python train.py --hidden_size=384 --moe_layers=[0, 1, 2, 3, 4, 5, 6, 7, 8, 9, 10, 11, 12, 13, 14, 15] --num_key_value_heads=12 --head_dim=32 --vocab_size=36141 --rope_theta=10000.0 --parallel_block=false --init_std_up=0.0409
Below are experts of layer 12 (counted from 0) of a mixture-of-experts language model. Rows are named router (the router's row for the expert), gate (a neuron's input weights, with its number), up (a neuron's input weights, with its number), down (a neuron's output weights, with its number) and show model dimensions 288-383. Each number is 128 + 24 x the weight over its row's rms, rounded and kept within 0 to 255. Numbers have three digits each.
After each expert's rows: "gets" lists some tokens that make up at least twice as much of what it gets as of all text; "mostly gets" lists some tokens that are sent to it at least half of the time. This comes from a sample of Wikipedia text that the model never trained on. Tokens count by the router's weight.

# expert 41
router:144131129102094134104179099145144151159124060163135187107109161097104127117126117134127148147097125146145134125139107123113104148134123146108091168116115101150154137139183114132159104156130094099176131102140152124120093116148143113105154107135131170116171110118143091127062136137143113117
gate0:130163134147065112120133148121129107117126122152118177149109128126096117107096098165155145144151133124129103103124114140132121146146110135135131116142130137113093123125129108139132116149148102169157186148140068117167122132175114144141136122113096092145134124129137094125121109161138144121
up0:089103144088126123091119130147138116137069200126138117136169143097134095129113149155095110151132135163125194149111159078117107083137137192103112095092120094126148114144132128097120166156173139111099150128104102169150152108109166112122102085116071095127157140170156137133109113091110078122
down0:097134078176151137092107136136114123095088115106177162151144114135111155156125126122143126108100138141146133108130154104134138123181163140189145143160095102108110080122066132116141132144114181100128124145159164111127110149127104108117110098107125111091112138065084121131164155113193104109
gate1:141156144134084143170137154124094117146162123134135163102165154111087113128127113114126146143097131127118154133123111137094125087124143110113121117125133101111117090112129152113103134091126153095154129174132100089148119099151135124138113118206119115124125129121085120100151135099169111162
up1:159122143126116111138122096143166159132149108156141148144141106166099173153138121116152109124100126158148141131113105085099108087106138118167119145137129161103131150140119137081124107126155106132103122102135140118109128162137126116131096113134153118129109133127108101084164133143133167127
down1:075138080109113144150128145110085104141132115085125134149121073127095121101100155130123102125124143158146138216144121159131170139109086137097091184129157159160106084087126102155160126144112112148142138156137169108134163109143123135137154143139159135094139114096120144128160110140166095115
gate2:153153114120095110208102105135113106076129120120107176117146154107144190137139152129089100116120078162117139100077108119099163129146137119168126148111142114131140097135137146099142096155133104107156108140149149149156115114145133113098149105096126160129144104136088121148108063129147104118
up2:139155149129165138113127123110136087165139099094119134133156141083118142131145160102192135174091130129124153138156079149100190107120147126114111131111164183092137144143138136112120083149115141171144114151130168132116120116145149108115126121127110119177131097084141123173098127122128146152
down2:126098148130139131120117123078121091101163140126170119128136142111096154141101156138153202130153144089071152120106099144117114138149145130154116117154135144117133102110156118104147140131104190164165111153136172110162115123171133148105131132171132125127122162131109163123146154141122127097
gate3:094151144106159086085123136127126152124092148132108122129122152151107130136132084164127109091142148139150176144164099120120102162112107083108142114108177141105098106105165105093093115137105103084147123161156133113173146134114118162119161116171107157192126126117133135167131129113116130119
up3:102128125124114121111149123108106121110106121114120123135089129167107132104147123122103124095101153129158146110122140096131134154133140090170132138119170127105134137082112138145146116168143127131137147160143126106131098157129115143159137150136069107144098121095091149108175133104100124144
down3:147132140174126141121138114093153109118109135102096142137120135160146163134159084092114111121168124095104129127123179109135140114153142130093117153085107100142134130130117141168147142173116136100131150117125133120124110137091174149178137095108136143182128122133135114154095149114175137155
gate4:117134117112157120103110142122115150143162110109098158124082122131112118145136112133187140118078123153167103130126114150148102096107160127125105183118131146125119135135094151155151111119098105117109107118101127140131156116122123126137135092147119139124154103140107134127121099119127114077
up4:124144141120109114138171130101185139151109137143128138134116134132148113094129146139133107105096150101138148101133120146143133103151127104131174149159096098149127169160138162118129116165115101134122098088141105100136125115111127160128148131157111141161144160145116109127116116119134132141
down4:104079110160155140144132118135088159131135116139105111112097114120107156138139126122114148110121074108119149149087152121130126126134160144135127133167104127136121097121088112102080144131122156161150121117130133111098131134114182108125145101130050105153120162097114123104111152118132127092
gate5:160132150100137119124140041121134127092147116132122138136137096118100162172107118112136151162160124171065106148129106149112114140137161122115166125066104138149134135110150109155106117160162138118173128140121153171133136158108132127144104077135124076136108119144132111148127139167089097100
up5:110123174133134143099146132160136121152118142140130127157123149133158118111157095121104132149102135122188144127130136152101129084122175170118158123125156109101107116140084132123166126114094141108120173119104129133113074147121167126149143137028152137166186121145125163113163162094154139119
down5:112174142141140141157118136123148095129150114157101149128118106122106137094111099126118113122171126128084106098127137113074143147145114092152141094090103122115131120109114131139123128161103146125172090103132169089147140140144069163121121125158124125174112113150143129160117143143143151140
gate6:136099100112105145184132120168128126144113127100135149097162140091131160119089086066155122117112091148164142118126106100069128146137147087145151184146108141155103123126138104131133095159137138101130127153142156132150136147138108108158128150119118128151170129123121107180142097102133150110
up6:180095146107137085187112138140087097112137109132143174096141135125121119141145149082104152116128163076111174163141139078145190113145156110152135145145172145157133122112097131068103106157131132121130126156125127146089107133132111123155130122108069158152110154129086133138166091118130146114
down6:129140081120161098125125120153134128146169097147122161143099119185148056150114153167146165121084137105115094114133083163118123087109092152137108129109109119092091143115141124114148124069169124131123104116157121118094152143126128134110172095163141118119115146114167125131153143128123112111
gets: "0", "9", "8", "7", "1", "5"
mostly gets: "9", "0", "8", " Ad", "7", "6"

# expert 69
router:153119124092116115126146116138112134161113064140141156086092153132155121097140140171107095161100128126149094121164141125153125120164090142157129101132134125147146133122115136116176099127137124140124116123135138134106126111114159119106103090152157180107127103132154144118117124142129139101
gate0:119149128133123130099147110136140154135109130145149128148119143149097103138131140123122115128143115141146133109148121144117115103117110122110143114133080142132106145094149127148163093156140122105123122171113116112125151125141179167107138137167155122157155118094121133120110109184132171120
up0:141072116115107119079109148152118137082104137132122151099106107115141099153133156117139138148155111120112126112131121069124157089151166158121103080121115120117123121131153102089078130118148154142114114225142141145107092138127117153100133137140090123151121165171114137083163113119129160078
down0:094131116101174138108127091081114154122134104130130218150113105140096125124151127179094107047132115120129124134122130123100087120132134154143140100127123108100067120125132114116161119118138101130098097068123138119158127149126128148113140091139153042150130105122119163107143158136116171117
gate1:102127124121131096093135144113104153113085170121153140124115180121107160170130142127132132143127114169101116154136126090109156070177119129148101156134131100110157172166120119145115123140150123131124163175106132118113115164133138123165161118134096128132122114118131145184100082167126099138
up1:118149123116186058134125103123142109127155155129125136144123137156122140132119083144126134108162110154105106159126178112137145130145139114095145084104112179133103150154113130133148120110136127129131132104141110095155136181098149125144116147117117114142145128141128098148107163153107143169
down1:081110110142164120116099161100187162104143120146139145110137152153118136140152108140115125098163156135167112135066081156092150116125117129132111124151120118134162140119145126131143157101113146129127124156160117128118131090118111116164133109147118124137131087146104113113084147164148127131
gate2:151113117089096134112121152147120094117165113103147155112110142136135121137175167132133133133106118113135096116119126136126128110144149120119142142130148117070113133110111125108132112167127130119134144087156088122146172138129105094110130103128177165063144097146153108125119130158128121153
up2:147118097143134139143092132122133123133127115132111115097156127097125146136118110160154132107142120112129151121134096111082154118127147152141097146100121118158118166142123146143147078155133098112141121133127120092088146109107153094115111132077124105124151105111117159114134126129088166068
down2:114107115165123130118147083163114120135105091115155115115139116150105140131134146144114141125123134144127112150103110169169125108106115132127115158134148158132094115173135139101131109121181180125117076079140160104105149134127127115150146136153127162092138169177175097129107146128079053129
gate3:107110105156103078109143115145130119083111150088110094121081112124122117084116166124113146119134140162116155137105094149077116086131153121139157098134142094101140149134157129167112104151129123145110130171140104087096146164155113188115140115149122122143163126149153090174165115105123143148
up3:159128125109098097113119134162126111120081160123111129084157161111124170120143102178125122115134132149123165106122110094121125115112114112159116116109136170123122132146108112155126110107077123149108111154135160151114109108151124121109099082134131163146147101143118127136143126112095164123
down3:140157158134155119110104099159132159116111156106125116124158135156112143117110122151132126123190181078116119126080206114140121182142120141123093116129110148151109123114139133092089103124074126134131115122126133119149131087124138124168119113107126117112099145122158126125120103154146144163
gate4:158151113108086113150146096126108123087139109121091125079157108149139079161107126157143128071111108103105103182105144119125139172148151141098118121104120163081117115126138113120132166141151149125124108155137172147107081166123116140127159094083092126096129111166119126150114148147140127161
up4:169151121145134125116143175097143109094148121136133105123116123131140136148121153181139116113139155136103097152187109095123161148127140140146128094190129116097165129135122125141141142137176130102149177139126135138122187097159097112131143145109097151065094117106146161114141118147128128156
down4:082143119135144132147140112126101133156115130100083132108122133145104161114071105107104160179105114134134162087112163135191132105099139164095089135145146142145149138143143138148124170154114116168146135104091155142101070104130148120108142164136096139151102119143095113135106139129136138117
gate5:138107077100056074122108155138154106119121105160113156152111138157134136142113146108127091128130082108143111171130138107104143127165137127124070148091185113118108123150164122110127138146183120107097093128095101112121120140119151131090109120154165113112104142129147063109133123154191101149
up5:131122089120108045127157166157164123136140132106131114136136138113129113193127144141112145138126136102120075110189116115128128157138122147185093143143137139100090156174133143129110132168154141122079137116140116131148115092126108124151139134141107117129108115170103089097179150139136164112
down5:151099125137135171131126131124148088113147156128164094084147150115121118181139166127090107134130126111119111135132105094108126137092195142098136153151131116091073121125120110073119127144149161124106141088146117112119108138127062079131137134151134147080094122145112159098111133099156160132
gate6:149118147108111104103170072144146135139164126155120157145101128131145167111152116116125133120108136142111162132119144147124155113152088163135135151062132121160169106139153106138151153100147102129148111118145091106115142108123084140136110117162137114160169156116111136110143139142116095154
up6:118125145144138148107153146147170125123122102099127079145165102082084133129164114137161146110137145091155138128175117055128125167100168082137122124166166113136127163156122131092113130152121140132113137118085100137102144146139159098147154163048142171131105121133098118133106106062157140126
down6:147111112097122125114127143135133121133156127140145213130134134138110152130148116109154138145106141167154130154092123153116112119129142094115154158137112131131129097132134119137155106106148126102100141114120115114104113080083138106117162092132142138130146179166082116105114159113123089134
gets: "9", "1", "8", "0", "7", "5"
mostly gets: " you", "[", "...", "'m", " our", " You"

# expert 19
router:165153150075100109138177142147076140134112112143128158106127124115150141181110185088148116152090140110104132162201127113127073140157113121130136138107166125144139164169125130109155107167128122117141117115110140128135067166140148124085120118169145193124158134111155174143094093120123109130
gate0:152136096105104128155121093125118157143140122143093123120119125152104158165135133144107121135161137067086135165144036138145133132137132119131140089134157152184118138109118115160108144144142129088140110178085117104153140132115095150118132137117137149164104123137085121141096136104108116156
up0:129110090096127136131118136131122124121127148128153130135148108085160169121113108147089149105150104118146119136140073096117140161129139107127138160146117150131101096141159092163114104145116115126095129126111137121147073109139123099122166125158157142105140107121131105098098157130152162138
down0:091136086111094163117117111143099092119127122134098125151136156114126111137163077170142155102100125123145107109084130116112108171148143123166126154141153142142135140134111132100127103132101120100146086077126134105105105151083120152097104122169140108124141154131147155127162119144149162135
gate1:113119128128141087177162118129103112145105118149132172101085113138123156155152158141128135131088139149136175186138100072085162140118095109118133152131157118171112156125122089130155110154125098152106068170125144120125087126170099136077131128164135182114125151131148176136085096085119133140
up1:104121133121129107067103120118088129081141107143145087113096136127121139148103113107123126140119103155111096120159170161085080109158128150103133122131109118119103120114123131159125108160111149127130122146121139147135131142092161139099140118197169152150118114149104153132136115114138143155
down1:121117162126147115141115126138105139129128125129154103093147149101134117141131098131152104092088089120128122121128115178201119110149114163115151162142102176115164124106090131100089146112122137144099144105114156133109129105106124094163098155087132116157126116131109109119160103140151119135
gate2:144114103123135164116105106104129128099091127102102103084097118142112120172153129077138103126138097156111123165126118179150121139112121129164145102110145079125125150106158141121135124124133118156131119114144114120146151124164143154156083127118113156170109119107115146102126100153117067105
up2:154126086113088131154130120108084102134122117113110140149112143178146132164155162124126157150111131108145104148070130138115169153143154121155105144126114112147124179130142117124150105133124114133115065129145120129116126149122099151138087100121125193123180151113223131160116127114116127180
down2:151153115136131150112166091104112180136121126152130168114156114101150126104151141115141128142141116089138135089153156136148145136109136162124135143122141133069119120075075149110132142111150154160115137122164127123153167105152116068135105123093144122132109110118131147103104118158134147147
gate3:097104113128126124157118151111078145128125127125127169106075117111135163156083147150130115115096119121088197145150146143110114160111180109149104088182167093141113129129124118133073108157118129137145126153104127153121109115152101173119141131132144077113153134092070144173156073163116130135
up3:181109122120112117121122201158149050144106135134167128149141113102100157098125112115113095132097116110083147122147128082082100123107107099090154118125109129139132144127112177141144117142097078133124139119126109129126084164122138135138094135173149110113142134183158121137145106096117125104
down3:130126155120135113133122140133138126113162148130136097110147113100119104129134166141111158103133116142168079116098157154156123099139139121100146119105113108147141133091143149094119166107136124145153127127122128148143128174131166118163158164097104137114117101132124185092138156157156119115
gate4:097120160099119146104152106109076125136171142155102116153099156165097134164109086131162149114094116154110134172097122164114142127117106154132140112104135123124138172127140087138087122104109096126120137138121111152176077129122125118127131100128123093112149160132164087137080085125138127112
up4:077093156123173156133154164141137127157137142147148123140089152143160114121138090144134144132128135134166159118102134145135116135139152118165107153175104141081139166156115123136133122118134138104102165110129136133139128143098179170128098113094079085127160154102105116108128121117130099125
down4:137139117130129136149106104089128119100097121115141143124148126110108180108133128141115085111132136156118158147118164129140127148136124156139066109136192113085145115136127106161096122145122130113140113092137098080112126110154100146137126126181097103118116135145104156129143119151110178151
gate5:143141102113090131111122084132136120121080125161136130159082120156109130158102163118158134143155141078129131104128093143107139146102124146167163123168115157129123133110083166170098155121124122107129129146121126155133101147118135142113168113141156146145144192101130123096120129147089099112
up5:091125130101141108119079131124141100123146122156108160098089128149138138169147099112103155141132101146111122135141109134131162181110168135142154145155098155120125147140122123135134105152141088114120121130087156100137141137133101103108091104104105123157136132127129127098139100116075151146
down5:113158164077152102107147151147094102150117137126171109149115169102135157120103098096127144110152093078126131098114083159118147132151123155133137123049134125125133131149117133146136114104121110117135160104111165205140091158141129117110161137143141133126104115148105155142127173104150115133
gate6:124146095098131111149079133096122099140207143071114132144095136139164168184123086133111101117117143085102118119129120112104111140079094142148113131127132152115160107115163149144125108131144066137122133086125069124148130090129129130124158138131080104124103110131117178108086107169137122126
up6:130063099127139087103109083093105161133110103166081128119119096185134139099177157154128085109166129101154111086132095122112093150114108127127101115122110098130122114128119152064171162052175152150084160097100063128147143115132177143147117109142102123148122082140106122128106127124122157122
down6:093115147101137162131114094094116099145138105192130130130140182072174110105118139136165119091159106156112115131131125139099137109132129121132135155140058111113120120104116124131169092115136139087119118106139121107150164151138104097127138160123162121135095138134092118115164157160142110118
gets: " |", "|", "-", " \"", ":", " The"
mostly gets: " Your", " Chicken", " Love", " Crazy", " You", " —;"

# expert 68
router:127145100126117131105163086158092134148159115126131163169133088098146097091136152125177133150068102093147102103144145097127119114137117134111090118118120155160131155141122119122182068116147151116124092136150165103129090158106142133097114121137159115111146117104131126099106114161131119121
gate0:134094127119116146132111108130111090129148129116095142213141102127127140081115143127150145109126156150147083093145146068141105145118094118144107093108121113169108123139104117143129108132104152160131097133142094124124147115121138141123121113141132123073137133117148139124129145151113136124
up0:129102155153111160143159143094134109117089147107112156136105178114132117115117130156139093125155116115119097108117120123129130159130105110135139105125104104139142101133099115091162106103163161110148111153140074156091155122139119106146124149149109149112085125135149097112136126118088124085
down0:089116108122116136084115127095129147151138111124158088155131081117141142169100097156125135083130118111087159172118163142149099129141165169153123134136137167159132141180159100132146167138170120093110129089121121132114158119090172134140114130116095120144154100108088165094117175175162109133
gate1:126112126091152113160152108130145160128098107137149158120038124070142135151117160176120126168142137153154125115126109124107117129108176092115138103114106127150124137095147136115110140102138131113088153100135089095123071131121146119088161132155184130105113113125127164114146122156097153179
up1:113108093137102118181154142092104146145122137119111118083108136100117136139071100048096143130130080128123174144117121124100113124143138140136159141126125127124171147090132150159138111121126155142120118158129159109109141108142123125092129148114116109053083110125162126122122093103146148099
down1:126147167146153166162124100140133173144129102110108148130156139145095119159143127111150142146094094144138126102101163144070171109143174102114120066132119119126130080094113113125092129123110095124129142132079095147147155118131176108090100118117110129165145130139137098130148132123138147157
gate2:111171113105103171120145166101142141178154118133148191129129113132166099136139105092090094100132104153137138147115109116174119107088130130086122098131142106144189124150100121167135147125109142110116116153117145115148143088152123126099149143155137145123138096090095105073119131139081115144
up2:134087117117138134147132106105113147117111125105160117129102114144105139108156142184142085140108171163152149109128161136153148087105115157142126160162130154150113176134153114107169125104166140190100165109142119113145107123145146109100122131157154106100136112115160110123117137137117143158
down2:131139136135130167108131143106112132079167128112106084107132105140118130108137111130112114112118143143137129138123150113182115137173132123127107144141097122147124107124109101148184100148068173143146115146122148129094157136147159163101126152140138117111118133123161120125102128088130135108
gate3:074103134095158122150118082126115118112104122127149195081101095137089129145111084132117147157144125120142124100118167132130171129144117148130157101085138181141137105103136106107116102158170118148159078168118192111190172111144120142147104125138129131122144115153188133165126118131129128126
up3:143164127141110131125122127120148125138157148144143115095116141135151124136113162128180138095134127110120125083139138128107119141111142086145110146120132076078137141117131121139135113164140121122094130118126064112101099134117106123092127146136143135084138105104147117139108132134145133099
down3:110117146114113144142168124101114155098102130115150159132122115176137136133141129143110129135125163178146140123141140139127142130146109103159108121126151137142071123142140157149108132100126157113117139088081141131096154144109137125158136108134100113109099098153094119116189123135154115101
gate4:164146113078104125148098123157146155101132131130122157127156092161145112124127160168136168149105153138136078124119138097144143175088127129181117111162158138141111164156197108142159146091123126136167116151140147121145159139137117147157129146134169134083095137144081127150101125115140139085
up4:135114152101100156097149100124150120134130172170129121083137090106128189131138127097133122142168097168110141160151133127116145147128106102144124164131129102156137160156097132164107128143099093090144101118093141155124119091097110141173107103135083117115107139141111109132135140113083136134
down4:079138135089127161151115120150132133138118099139140141121144146123170153113161096118135171115122127124121096156088112133141105139130137120147122141106134103128154067126134108159110121100102157120104132117080121138120150099109114115136118085127145123143123111168100154106090167119064091124
gate5:149176125126095123130114139131101110140125142129108162123163147119154097098167151154142170127136141140145133088134102132107126175162141127151151151171117139162124123134121098129175103109144143139136100134128194111143083151096110130170139159172123169088136130157149146127124116132124102109
up5:106087124188118126153126123144132154125117148136125101148153136117152110173126132107095129130125112145120125096129146145119130118113162109139082092110120162162160131155152175151126152129152157133122101104151140164144059132161125158106152126126125190161095119116146134118114138135133138123
down5:095089119135153126079098130111088134086153125088089103142169145110092112126104151125134115107142101139154144127103146084109152110113124097102131134133122118135113115124131093124131122166100133133126141136131140130120125120144107170090142156117161135166124131137169180140098080183155117141
gate6:088119129094073148123093106122084157128107115163115157134159125115159105099140112134143160079140114117123092113092183145146120163132151100134157136123154164110140102137138086129131084120148150082119115127132131124161135155111099182148051114143134159085135136092131094131134119138140162105
up6:161148139135161156100114106145100150071172150136144112163130124164114121137131141129111138132125125129112121095115128135140103118109097136095098110144123148115113092111094134108123119094125118116137146070149132113132097102096106105151174145105195126188118129147116090143123160128159126125
down6:156121105120133122141132161135130146099167130130107035169130165142109132127123151165113112134111145101098140123164133141135097113127170130119155135105133110092103077147124125127141069145086115119093108068160132138151128115088129130125137132131139108108113141123134160114111069167108115125
gets: "1", "2", "3", "7", "6", "0"
mostly gets: "°E", "Gls", " chief", "–present", " vocals", " Nominated"

# expert 54
router:128131136089104135120162114141107172121113078125094186115130095088155123123124134113147128143129130099151125144163148097101123091156132103161086109130138131146153130123199160154162149106175147111160118135156128121102118121123112088066117120135156165134166124121123144140146098135132155133
gate0:099080135167148128137168089160150183133136166137134157150126144101140097169117129171111110119112159106141109124077096136120169121141169165125110108140168158158184107126103136138137144111126127150099123172093168113131134107136110136148102134104115118072164141151102136103144163140123130130
up0:094123117144117105160127103142104119105111155142140105113103102102134140129129153132147101124133136092144106168107123187109115161106082114137160139117105144160148157140121118144154110144089135116150139142162115135139117118153087142136141107156099142109147110077086128154169137125115121134
down0:137132146121159103131127145143096111112148156104108131116123106129169109154088125130128115117101129123167158142157138132125142102136103154175165058129118125180107163097128124150100100131129117131145126129118147125125105183134161123135157125093127130154137127123129148104121134132061136119
gate1:081106117122109143180159119104153113112138127124153170114100112132148203116103122160081130136137109139134107101127079104149104170131137078142105107148114144081123129139130174154065082137139127126085106150158114178123117126121163128140138136133165129124129115107149123137146150107126158129
up1:121123175138090148141145135146115116162111112134141136159116136156143109117141126125136143161114166147127114154077140109159136148128163127085152116105102135118110149101127151118127097085162106151130143158160130115115127126106129148115130165092135100158161106115127104107135096156112141093
down1:111171087124109125141101108102137069123123118138107133139111146117140114120098092134116148137113127140125115123132122154131103141162123145102135093121126138121126134143111109151107119120169113150121137059147080112123161135110125104172160128112168108130143121143160164111118145133091118131
gate2:107138128103171091156135165099115137113139126126074110130118173147111148132151172121167113114116069088150132160149148094112106093140122130108154093139172148115115149129152126150096119134115142134133143127145076121168105161118110099109119129076139115117125121150085120144141083091121113163
up2:177130119131112170119112116183140137094158109140123113154140139115162114118141134081104161112154158143150126110142114150147135118136146110118134159134125126145127087144153138097128116096102140093127153106151155133099130102125129079127101124106119106089146140134095068104146173174155141139
down2:118152120139102107142135165132133129125128129150138116120131135179143148104081147108088182123165134111101114122105094119170175106114158154093116138141097141101129103099126083105113099150163110130111143109098121145111106124135082150154120124120118185122126157113144118114145150128143145120
gate3:115117130120115125129131147149102105105164080141125150087181156143124135094121136126114168124096100153144143104142112141133101145105149115111165100157161143113104136133096146120117136148130125072093168121135167103128176136136131116127091137108112095126149157112147124145114123124185130138
up3:133128154111134107129150104138126118063140159105141127112146117138140130058140139105117136113132131103146177123137113124116142089097133149103109121097151191156141119112137165104100097112115137126103107093117150142136135136127137153109112096145090113157117124121152157147137108094143116105
down3:153085131198158133139185167092155145105154124117114053098135139107178062132132177143119151135107144125133140097082096138147127098119097133144129109090089127161119133120090102102149136115098140130103094132134155101154129125121118139124151123171159169128149112135139113119086177095154119182
gate4:134139117095173082148119153139138122054166098137118125127119120101147127106125152096096117160099126118110155113155105129108124128142149148097094090127134164152140116136129160123102119119100118166109143124123121135136148156109160125136136123113113113144098144137101133108176126131094163092
up4:117156112144130113158146125108148109157099138153143121176176119128156103108141087134132126110129152079157150130096132106151124090119152182135144131141157142116095115152133159160127129099135134116117112134116144109118138133120136101136115158112139125115131118160136129116111133119145089121
down4:137110106137146135137128137075139070100113161180158161135129122141121092121124137100175159198122132163115126090109134163133114143131107137118129137112068106124142114099124094189137115122108131141147128135122128161106130121183109113169123099132142161179159135152117117145149139083162128203
gate5:115121096113122114114167132124151169093121097129109138129171140112151156138079129137120087167127117105165070139125142111096138111115129116116076134133134138149143139125113129141121157111154119083121115111116141110114136108083102121122155127162147133102132144125145108127153092130136131125
up5:150131115117114078127132119156129107081121164101093136124144110103123118127110124075121112125154139108130131153097160077118095164088110144120094155136114163142134123095157123148123147141102115142150106138149117123078095098097119115110119162106112145137112115127137103119121089124129123070
down5:124102144149148134127120151172113143151150114083130118144132109110144126134137106123075176150130123114156161084089143168118180132157113105106156120129143100126114123108170143111120151114114154145142144162135106143133152144110105131114106136130116126150161158157134152151124099122164134173
gate6:099126115130068070106142121102103097107163130138103169110150144162142110083099177124128123111140113083126146122139134164046102155153129131129111114070136101124132076136127113090128171118123126143143119120157100118104153147156123126144101120119138131143122136134106130117152107073115161134
up6:153128111157111104151116135131072117126110106150124132156148123146084117207172109111105110127168139181148130124125124125123140148080102115117121101135161091166126125137124111102126118125107129122096147105085138153170136109171130132118098127132087114136120105114123164182136136137108111131
down6:152128146139126105157160135118155106108136124134085194076078131109150171085105163102132123131146162113129113128104108163128113053143146135134090128073079109129129129158108125147134155141142127143118086097122085118134161113129111110126166124135136097065132116153120133129117118111106131124
gets: " was", " is", " as", " were", " are", " be"
mostly gets: " was", " is", " are", " were", " been", " be"

# expert 34
router:142098123106084113072175125143129119145161089127112181088118128083144125099096132093185140132124128130094134139148110094097139094129129117127155131133137120138154154121102112113148160108135120151137129128151132119114089127108094078087067109101162185123170120110150110141148098178162159123
gate0:141120106125127157129101130114141145139146133108130120177133097092118083160107141126123143117143147124090130075113154102119144120166144160132110135115128114112157108117090130166126125126129145147122195106108137094091127093148175127157110150062120119111168125117109140113149114180127173109
up0:142175147112104102124122170125140130089125141155161127132120183121139083133127099126103118161122100117112089165128140111140112119134120117139145083116119147158123073148152106172145135128130120112155144137126106140106157125101121130159120090106140105120117101083120109091130144158117126169
down0:136126090092087121093114128149191163083103110119174101112164108088115107149169125156104129162126148114113142136146142136121145141082091141112153124140124110113123097126133146155152117120146107126154124139098143139144111125140159146140160133070116140137108134111141134128105170135097096132
gate1:118122092081075089075103144129161114114063106130140130123082144128158143128130165139079145102137105093057130123123099128095118129122151080144059103131144168123134123128098146130127127102115145161109173143135120133097127132137066172118129128085141173134097117137157162144162115134131160114
up1:077119141140126100107124144094141162158074102150154107106139119112175124121165118148087126137103145114128106123147099133108143150095149169130132173098115139081116131094091110117143136143177137147146142153141101137099110105094136109166083138112150124098159111119168125117143151135116138161
down1:138152127181087081108130110113132167129089142130151112131199141142145109114135104157135129147142161112112138129125116200095141148128179141132114140170087146129133133142095133156137097112107162148139164134147146121137133097142122146161130113088115165136147134172123109108126124143144170121
gate2:162143113145123110152108165130114138119139159132105152123141098137146093134138149124154173136111087074122105141089116079148123102115136137071142165098154127098098154139098121174108134095150148128114118139104131150162092137126075111103125146101117129077139086117142130148149127123124122158
up2:104110120127124133150152131116133085090114159133149077159105142110140153122153146128134130130125135133137082178100072115132122116119133157115113126130141071143109171135136115124140158097094102130123098136098113117122108100139119110120162127181126089140108144155160095120134135135122125117
down2:149168125169131137156109098087139109167126093159160115123094080127110129146154151136167099124111165109123162085130127120167145139128085114153083081158150155119107113128149112159161127139152127132128124114125108158141134119175153125142177086117137170119137127136122111121126122137127085147
gate3:129128153146091110109177118148152165144138123105132152138147102131098096096129122123160152119157157150119124148131126108131114120140084145113136129104122159156085088149140141100145104110112095142162099139103125137127121099149140107079156181131107153162101098136168124155111110160095128070
up3:100116120118093134135123108071102131118135141078110160121107122135186078148167133122134134130124134129127158142121123124134173107160138097083131116107091095164104193101164147146107134132159119104150126109063122097139106137123142113152133153116083110106143115152118081169131136150116127152
down3:089154182115126123127149132142137146159115142083126162078114102096064136087116159099163126166131122147129142107111110091094109131124147123086119077123149150144131133114140121139182118130145076153170108097124133126119116064110110085135136154111109128129154123135120093152101087106152113117
gate4:132141130149115150087155094136182105107089131179137174096077138082083126125162110164133126108135122171101160158174128106102110102098118131131110078130137131092140143091083112107092100144121106079091159152101120148115133124113061130143146123124070153109131129150145090104150104106142126117
up4:129143100139141141126128167135129135100090144137127110133073144105119119185131129090135070141135168109099154159105089087109070108108146136143129173137172111115120135094124107118132125085127132123128121128144128096129067135109094135113123127155103129145121106119140118103124139139095100110
down4:135123124129106128110118117185159164090086103151136129096106163112121129089098117084152139163132125143116101152170130158113186094149118157126142105153121146094130111089124127074105135102113138141125161094138168121122082119109125118125101119105112122132112155101138139132153150165108142149
gate5:111076130122056103134098128107104075130142132146130147100111100165105135084157141148108122113102115109116144113133111121134091098163065142172132155195109098098153142119121134092103155121154177119118121132121091110131137132114127128176092135116119140118131158133156127118125157155105139123
up5:125172123146086151134146131110128143090087145121169097123106139114126129163124114148109128120133080148099157141111102154088127113145117151197148127115106110131120132157159099126143145173116156145124103095117129122164155112145154148136126119166161133143140117146155061154106104114182097178
down5:149136067129166140141187109153135136158115122169125124152115134124130129110122103090123155153150120116107111143132127121174142101142181137048079141106167163125132117117095177105112100083096105173147116130118149140137160122093161097133129099156150111126119147132144132150097154123096141125
gate6:141138127146147106131150120167117137134138090146132155095124104139124110140087131112122121144153123138102154115126126138143111142133099085101095154153159133136122122092149130162160100166137084170133122153125137173085105164130125146109112133128142156162097115118134164147131083092084162097
up6:134147201111077118118138118117088107113129153131112126067156137132130127107134129132089113143108130168133102136113161162134112138139142175134107105116117099171135095115154125145116120126143176130090132100153137112120134103151125123108101104156170110126121107090112125089120082172096133121
down6:122154152106149134122111099101143133157101119114116133120153152165127103150141126103155097145146115166126120141158114088062136127136119128087100101148164099121124117153176121129122084119088110130127109149124141096075151151144148161138116131146114100109124135122137091137110153133075112140
gets: " a", " was", " to", " is", " of", " were"
mostly gets: " was", " has", " were", " been", " had", " is"